Experts of a small language model.
Size: 13 layers, width 448, vocabulary 37993, 113M parameters.
Training: a variant of SOAP for the experts, 483M tokens, 7374 steps.
Below are experts of layer 5 (counted from 0) of a mixture-of-experts language model. Rows are named router (the router's row for the expert), gate (a neuron's input weights, with its number), up (a neuron's input weights, with its number) and show model dimensions 64-127. Each number is 200 + 20 x the weight over its row's rms, rounded and kept within 0 to 999.
Before each expert's rows: a language model's description of what the expert responds to; "comes after" lists some tokens at least twice as common just before its tokens as in all text. This comes from a sample of Wikipedia text that the model never trained on. Tokens count by the router's weight.

# expert 2
What it handles: Copulas, table bars, headings. The verbs was, is, be, are after a subject, plus table pipes, section markers (==), list dashes and month names.
comes after: " |\n", "\n", ".\n\n", " was", " |\n\n", ")\n"
router,190,184,226,186,213,183,181,229,200,217,219,217,212,201,186,219,183,205,194,195,210,200,183,221,182,176,187,179,208,203,225,179,180,196,177,258,228,192,220,187,191,177,174,199,246,218,188,216,185,188,202,229,214,203,189,208,195,201,193,189,218,186,155,190
gate0,180,195,172,208,195,160,224,168,250,182,230,225,184,190,216,209,211,181,171,212,207,208,196,197,182,232,223,216,196,173,202,180,202,173,226,195,182,139,204,211,205,194,218,195,194,208,172,174,205,213,211,167,227,230,192,241,231,192,196,211,206,173,196,180
up0,238,188,191,189,222,224,206,195,188,216,203,206,188,188,212,194,196,208,205,215,178,172,206,176,175,210,204,160,212,186,236,225,217,202,169,185,220,208,192,184,225,184,197,218,216,189,177,229,190,190,200,220,230,192,218,229,200,232,226,173,191,150,211,169
gate1,177,158,232,201,234,214,177,151,218,171,183,167,195,209,178,207,272,202,196,189,203,234,204,164,178,222,190,195,199,218,216,178,199,148,165,195,228,217,191,186,196,217,180,196,201,225,216,168,215,185,172,163,207,184,204,178,200,186,210,190,195,206,198,201
up1,218,212,222,221,218,188,209,191,232,211,183,200,165,226,176,172,202,199,214,208,252,188,175,230,199,227,183,226,213,153,214,203,249,197,181,182,191,188,197,183,201,174,188,185,196,179,198,175,206,221,196,193,245,197,213,228,171,245,163,225,194,177,185,224
gate2,178,190,215,206,184,212,194,165,227,163,181,205,169,202,178,172,195,201,186,165,195,209,172,177,185,199,186,195,227,181,204,213,188,191,200,200,223,213,171,217,203,200,198,188,210,164,173,178,183,197,199,172,184,217,213,220,211,194,183,214,203,204,183,217
up2,214,202,189,198,181,180,199,229,191,232,177,220,205,207,217,223,184,178,217,212,195,194,186,189,206,213,209,228,171,201,177,199,190,196,187,190,186,217,218,178,196,193,193,219,223,264,235,211,201,211,189,213,193,209,204,190,204,215,225,203,216,182,201,166
gate3,180,186,199,212,208,189,192,165,191,189,205,221,201,260,202,224,202,198,164,197,204,183,183,211,214,204,171,191,224,167,234,140,183,195,230,204,203,196,206,221,189,163,186,182,189,171,174,190,250,234,228,222,186,215,231,168,205,162,210,186,200,193,201,185
up3,167,164,225,189,193,199,200,224,166,218,240,195,191,192,185,202,180,196,178,190,200,225,213,202,195,167,197,200,172,180,162,210,227,200,203,178,211,193,198,188,201,206,189,181,241,232,193,217,197,194,203,170,205,221,208,184,193,204,236,184,220,190,190,207
gate4,194,174,193,225,170,196,202,171,180,204,193,231,225,191,192,183,165,149,203,231,183,214,201,218,174,201,200,217,201,235,177,218,168,196,221,216,182,190,164,188,190,229,211,198,215,227,192,237,200,211,162,219,244,150,203,192,203,195,153,219,196,194,201,202
up4,178,166,217,203,205,227,172,189,204,225,224,229,216,212,207,192,198,197,213,248,210,178,207,184,204,193,188,233,200,192,188,206,207,215,165,182,205,174,201,191,239,206,194,232,223,209,233,222,197,194,196,173,221,200,202,183,202,256,179,187,176,224,142,219
gate5,168,198,182,183,203,225,170,174,208,168,211,213,194,191,211,195,191,210,194,192,184,173,245,189,195,188,194,216,188,165,166,189,188,190,199,205,196,169,175,207,188,180,198,215,223,175,199,181,166,175,211,164,165,220,222,186,202,170,203,232,172,242,177,181
up5,177,208,209,194,193,203,200,207,193,206,203,168,226,219,198,203,200,203,205,189,172,198,190,211,204,195,219,196,200,241,183,211,179,178,214,208,203,198,167,202,195,177,233,193,209,216,175,191,179,201,193,220,176,209,171,197,215,166,206,209,192,221,179,184
gate6,220,197,162,171,172,194,211,221,160,213,213,229,225,214,200,217,191,203,218,187,172,179,202,221,202,184,208,213,221,162,198,211,214,211,199,209,181,206,175,198,175,196,225,194,182,213,210,182,224,211,216,194,204,175,186,175,230,183,232,184,181,224,219,216
up6,192,219,200,194,242,221,179,211,233,183,192,155,161,202,209,200,204,222,163,217,219,230,204,184,217,203,190,209,175,209,176,200,195,170,178,184,202,213,171,218,234,201,197,201,220,190,208,202,168,205,217,210,184,234,207,240,174,187,191,232,202,215,229,171
gate7,166,125,200,228,189,212,204,203,166,168,200,220,203,202,173,203,241,204,219,238,188,174,207,240,215,215,229,169,183,180,233,203,162,207,228,251,181,214,182,184,190,197,181,221,229,187,156,162,200,183,190,192,201,199,176,222,174,194,215,209,224,229,213,219
up7,220,233,218,184,182,216,177,213,169,184,200,219,230,185,181,197,220,197,222,176,191,197,200,207,207,195,195,194,215,169,199,193,233,190,195,178,159,201,203,180,179,221,210,198,235,253,191,209,216,220,219,206,225,189,217,164,198,200,179,178,217,215,216,179
gate8,201,203,226,177,169,235,186,225,194,252,192,191,194,211,183,202,182,179,213,217,220,241,176,185,187,214,196,221,198,190,174,226,169,189,208,161,188,216,210,196,213,221,210,202,185,177,219,191,232,183,193,188,213,212,218,247,202,189,200,215,184,227,198,218
up8,210,248,228,200,160,192,182,237,190,255,223,194,152,145,217,217,193,220,241,192,228,205,173,177,193,214,206,187,179,221,194,207,214,212,188,213,202,221,188,200,231,216,162,224,181,178,196,202,243,212,199,210,218,190,207,208,180,199,211,213,202,203,187,200
gate9,196,203,202,191,218,220,177,143,189,230,184,214,220,217,217,146,201,200,194,211,187,206,203,201,194,178,197,197,234,191,181,218,181,202,203,209,181,171,189,211,209,224,217,177,208,222,186,188,184,203,194,175,199,206,210,200,184,200,225,207,251,240,202,185
up9,198,196,195,219,146,173,178,217,166,199,212,186,212,195,171,215,192,191,194,214,192,218,177,185,180,230,212,174,258,176,227,211,207,160,212,200,175,208,189,204,196,224,213,218,189,192,180,217,224,196,214,206,146,200,201,172,201,205,206,194,227,188,206,200
gate10,164,172,181,193,227,208,214,184,198,238,188,213,199,210,191,179,206,201,206,196,174,181,191,185,181,217,207,207,217,199,208,216,190,205,194,195,194,183,210,182,187,184,182,209,167,210,200,188,179,226,200,166,206,249,211,233,217,206,184,200,207,203,209,195
up10,149,161,178,207,183,234,186,209,189,211,187,206,194,221,194,193,187,196,205,193,179,175,209,200,181,215,221,208,185,210,183,199,185,201,176,189,177,180,171,181,209,182,172,204,174,199,160,172,206,204,188,169,199,237,196,248,210,196,224,215,221,188,238,228
gate11,183,185,204,153,173,187,193,234,218,178,200,199,215,229,247,188,181,181,198,184,203,160,162,192,188,222,199,189,195,178,178,177,170,178,219,215,176,209,207,211,190,221,198,211,246,212,209,188,216,211,193,185,214,193,175,201,214,194,200,223,206,223,214,210
up11,202,249,218,191,229,200,207,176,175,195,203,209,231,174,212,219,200,210,230,210,191,231,178,218,214,192,183,180,201,197,209,202,234,197,205,196,214,176,201,170,180,202,159,178,155,199,200,226,189,181,217,195,198,191,199,213,214,215,224,198,207,202,185,171
gate12,193,178,181,187,178,183,211,226,193,175,203,229,246,194,170,172,170,211,209,234,206,243,200,207,170,188,171,171,204,208,196,192,188,155,173,199,205,194,187,182,203,202,240,187,186,207,185,183,187,189,197,203,196,199,183,174,233,218,206,179,196,202,200,205
up12,205,203,223,179,232,219,185,158,224,215,162,189,172,193,250,182,244,170,218,225,199,152,183,232,239,225,192,191,182,162,190,212,190,201,186,201,189,203,198,188,163,232,197,222,189,202,198,206,174,202,197,177,186,215,198,221,167,196,167,189,202,194,185,186
gate13,191,196,245,225,190,214,200,216,198,235,201,204,208,226,164,166,167,227,206,139,184,219,173,203,154,200,165,181,183,226,205,178,197,201,194,175,246,207,171,211,206,190,190,206,168,170,202,203,203,203,194,207,196,145,185,185,229,209,176,173,196,201,185,205
up13,240,160,184,212,194,211,222,189,216,196,209,173,187,215,205,169,220,205,189,194,175,209,198,201,203,213,219,193,189,208,200,173,190,204,187,149,212,181,203,230,194,189,199,211,163,188,224,160,201,166,197,171,187,176,155,227,202,189,175,208,174,201,209,198
gate14,202,192,212,178,221,183,232,185,191,209,209,168,213,226,188,207,232,178,194,190,221,153,192,168,214,215,209,208,189,186,179,236,193,200,206,206,209,190,182,185,181,207,211,195,218,205,206,234,212,201,184,228,199,214,192,234,190,222,240,213,182,206,198,233
up14,197,176,220,214,236,212,224,176,216,192,204,177,195,213,198,213,186,180,212,199,202,139,195,171,208,214,183,199,168,170,194,235,197,195,182,200,209,162,186,198,172,199,229,199,241,196,193,185,229,220,221,208,181,200,237,202,194,227,233,229,193,207,215,202
gate15,191,202,239,190,192,198,193,198,165,212,203,183,191,212,180,158,203,224,175,207,202,185,189,186,232,204,252,201,209,173,211,214,182,196,236,189,193,183,218,186,204,193,185,214,186,208,244,186,214,171,180,257,217,184,223,176,175,203,195,197,189,163,202,221
up15,211,200,177,197,221,216,174,229,239,191,202,204,179,199,239,220,180,187,219,201,190,218,176,222,194,212,159,187,183,180,161,195,223,192,181,211,193,238,164,206,225,229,203,210,221,174,168,229,199,219,226,170,202,226,188,173,234,196,216,220,214,224,204,167
gate16,212,245,200,177,187,199,171,238,236,207,154,215,165,182,189,212,224,199,196,223,235,232,206,225,158,190,188,230,221,206,202,213,155,181,212,194,190,200,188,210,213,163,222,171,161,194,210,182,198,219,200,208,231,204,199,215,202,241,228,216,196,174,161,192
up16,210,190,209,167,208,217,202,188,241,186,187,221,182,178,241,179,235,225,151,203,178,220,222,194,197,225,194,241,205,212,269,201,206,198,212,174,203,221,211,142,223,193,197,183,194,216,162,199,219,200,149,193,217,229,186,263,214,226,224,186,174,168,178,186
gate17,211,192,215,218,188,205,199,189,223,182,230,221,181,196,199,184,169,218,179,215,224,189,190,204,179,211,204,164,187,170,196,233,188,187,186,213,232,187,200,229,195,178,218,208,173,218,212,209,203,192,182,152,174,216,204,174,182,227,181,174,165,233,195,189
up17,207,222,170,221,158,215,170,175,172,203,193,224,212,182,191,203,231,162,213,184,252,207,201,201,216,196,169,196,257,229,221,177,188,227,202,199,197,231,214,197,196,225,191,172,221,192,190,227,189,216,202,207,219,181,214,215,182,185,207,208,214,157,181,173
gate18,181,208,193,190,172,182,186,211,211,191,194,161,178,179,199,195,206,181,187,186,238,209,187,182,184,215,247,169,213,183,220,242,218,193,171,209,233,193,226,200,198,181,187,227,204,174,191,192,198,220,212,179,208,222,171,154,224,190,205,198,206,228,187,201
up18,186,183,184,233,190,220,197,220,189,197,183,220,205,221,216,177,218,178,203,208,207,205,199,173,216,206,193,220,201,206,182,200,213,152,206,194,186,191,225,163,210,158,182,180,174,250,173,179,169,218,195,201,200,198,174,236,198,217,184,219,204,227,215,175
gate19,216,222,194,210,188,184,197,181,223,205,161,195,218,259,180,207,264,189,206,210,197,198,220,180,187,158,181,152,202,215,187,217,218,213,202,209,181,174,179,225,224,211,198,197,203,184,204,217,214,244,195,204,214,192,188,183,214,194,242,209,201,202,199,216
up19,177,186,192,238,194,203,209,223,200,190,172,185,183,185,207,197,205,189,197,191,216,206,208,169,149,187,235,197,180,201,188,196,197,184,169,254,182,173,204,201,185,199,224,203,159,185,248,189,225,211,169,235,252,188,231,167,231,247,251,219,200,180,179,190
gate20,185,192,209,177,205,190,205,228,180,198,218,231,202,229,218,186,172,209,215,213,218,207,207,213,195,208,193,218,190,180,183,186,206,203,175,225,202,199,235,194,192,182,191,214,195,173,193,210,220,190,225,202,214,230,193,194,218,221,218,192,202,238,196,182
up20,176,182,176,143,191,195,192,189,221,233,223,196,215,192,213,179,189,179,220,169,204,204,205,190,224,192,194,192,207,197,192,195,188,226,191,170,186,178,189,191,211,227,204,185,210,220,217,197,186,201,201,154,199,187,200,163,200,172,185,213,225,183,188,200
gate21,224,174,239,176,206,193,184,175,195,189,214,214,198,205,175,196,231,205,217,201,221,170,208,228,181,187,187,217,214,194,174,182,215,202,221,189,207,212,186,202,170,212,233,189,165,223,178,172,203,183,219,193,195,193,252,228,223,180,193,215,177,198,198,205
up21,236,192,196,197,201,204,197,145,194,186,210,169,215,206,186,204,201,227,191,195,170,184,228,198,224,194,176,211,231,200,174,193,202,208,217,188,186,209,162,191,179,238,206,171,202,215,198,189,244,220,203,221,181,186,251,228,198,213,194,234,172,229,176,181
gate22,199,232,178,201,203,205,222,149,215,221,202,201,229,149,196,189,196,203,193,221,168,193,229,195,237,210,220,181,229,249,200,199,204,219,222,163,204,241,223,204,219,220,200,226,209,186,193,191,212,169,196,228,198,187,221,193,188,208,168,191,181,192,168,183
up22,200,208,202,188,215,239,199,171,155,176,196,176,175,205,235,198,156,204,209,231,162,203,200,171,216,208,222,202,176,206,210,236,198,196,199,213,199,214,155,192,215,173,206,181,221,198,209,199,170,154,176,200,214,179,221,219,200,214,226,206,187,193,194,227
gate23,196,227,190,202,184,216,174,200,203,206,186,196,216,189,215,194,218,217,180,251,222,206,185,214,194,197,187,176,215,182,180,215,222,224,174,208,219,186,211,194,199,181,198,210,204,227,196,220,184,183,192,208,197,229,182,216,207,191,225,186,184,216,191,239
up23,218,170,169,191,223,216,206,218,204,163,195,178,179,171,186,201,198,170,210,164,188,238,185,183,204,228,212,173,202,211,212,215,201,195,216,197,201,193,211,183,184,188,172,175,206,170,195,171,222,226,201,210,211,217,221,210,214,224,185,190,205,217,212,212
gate24,188,235,217,184,208,200,254,212,220,216,206,203,218,185,193,178,219,184,223,190,215,183,219,186,179,195,182,190,171,242,222,193,214,167,226,217,223,215,225,180,202,225,190,203,239,175,179,201,199,166,187,224,197,167,180,182,210,202,201,169,201,212,207,181
up24,199,181,219,184,205,196,134,220,173,170,179,221,203,232,199,206,191,217,189,196,183,168,202,176,205,182,197,246,209,184,195,188,213,237,189,211,213,189,187,231,224,165,204,177,180,197,221,193,232,216,218,182,212,210,190,195,204,204,215,201,228,177,208,184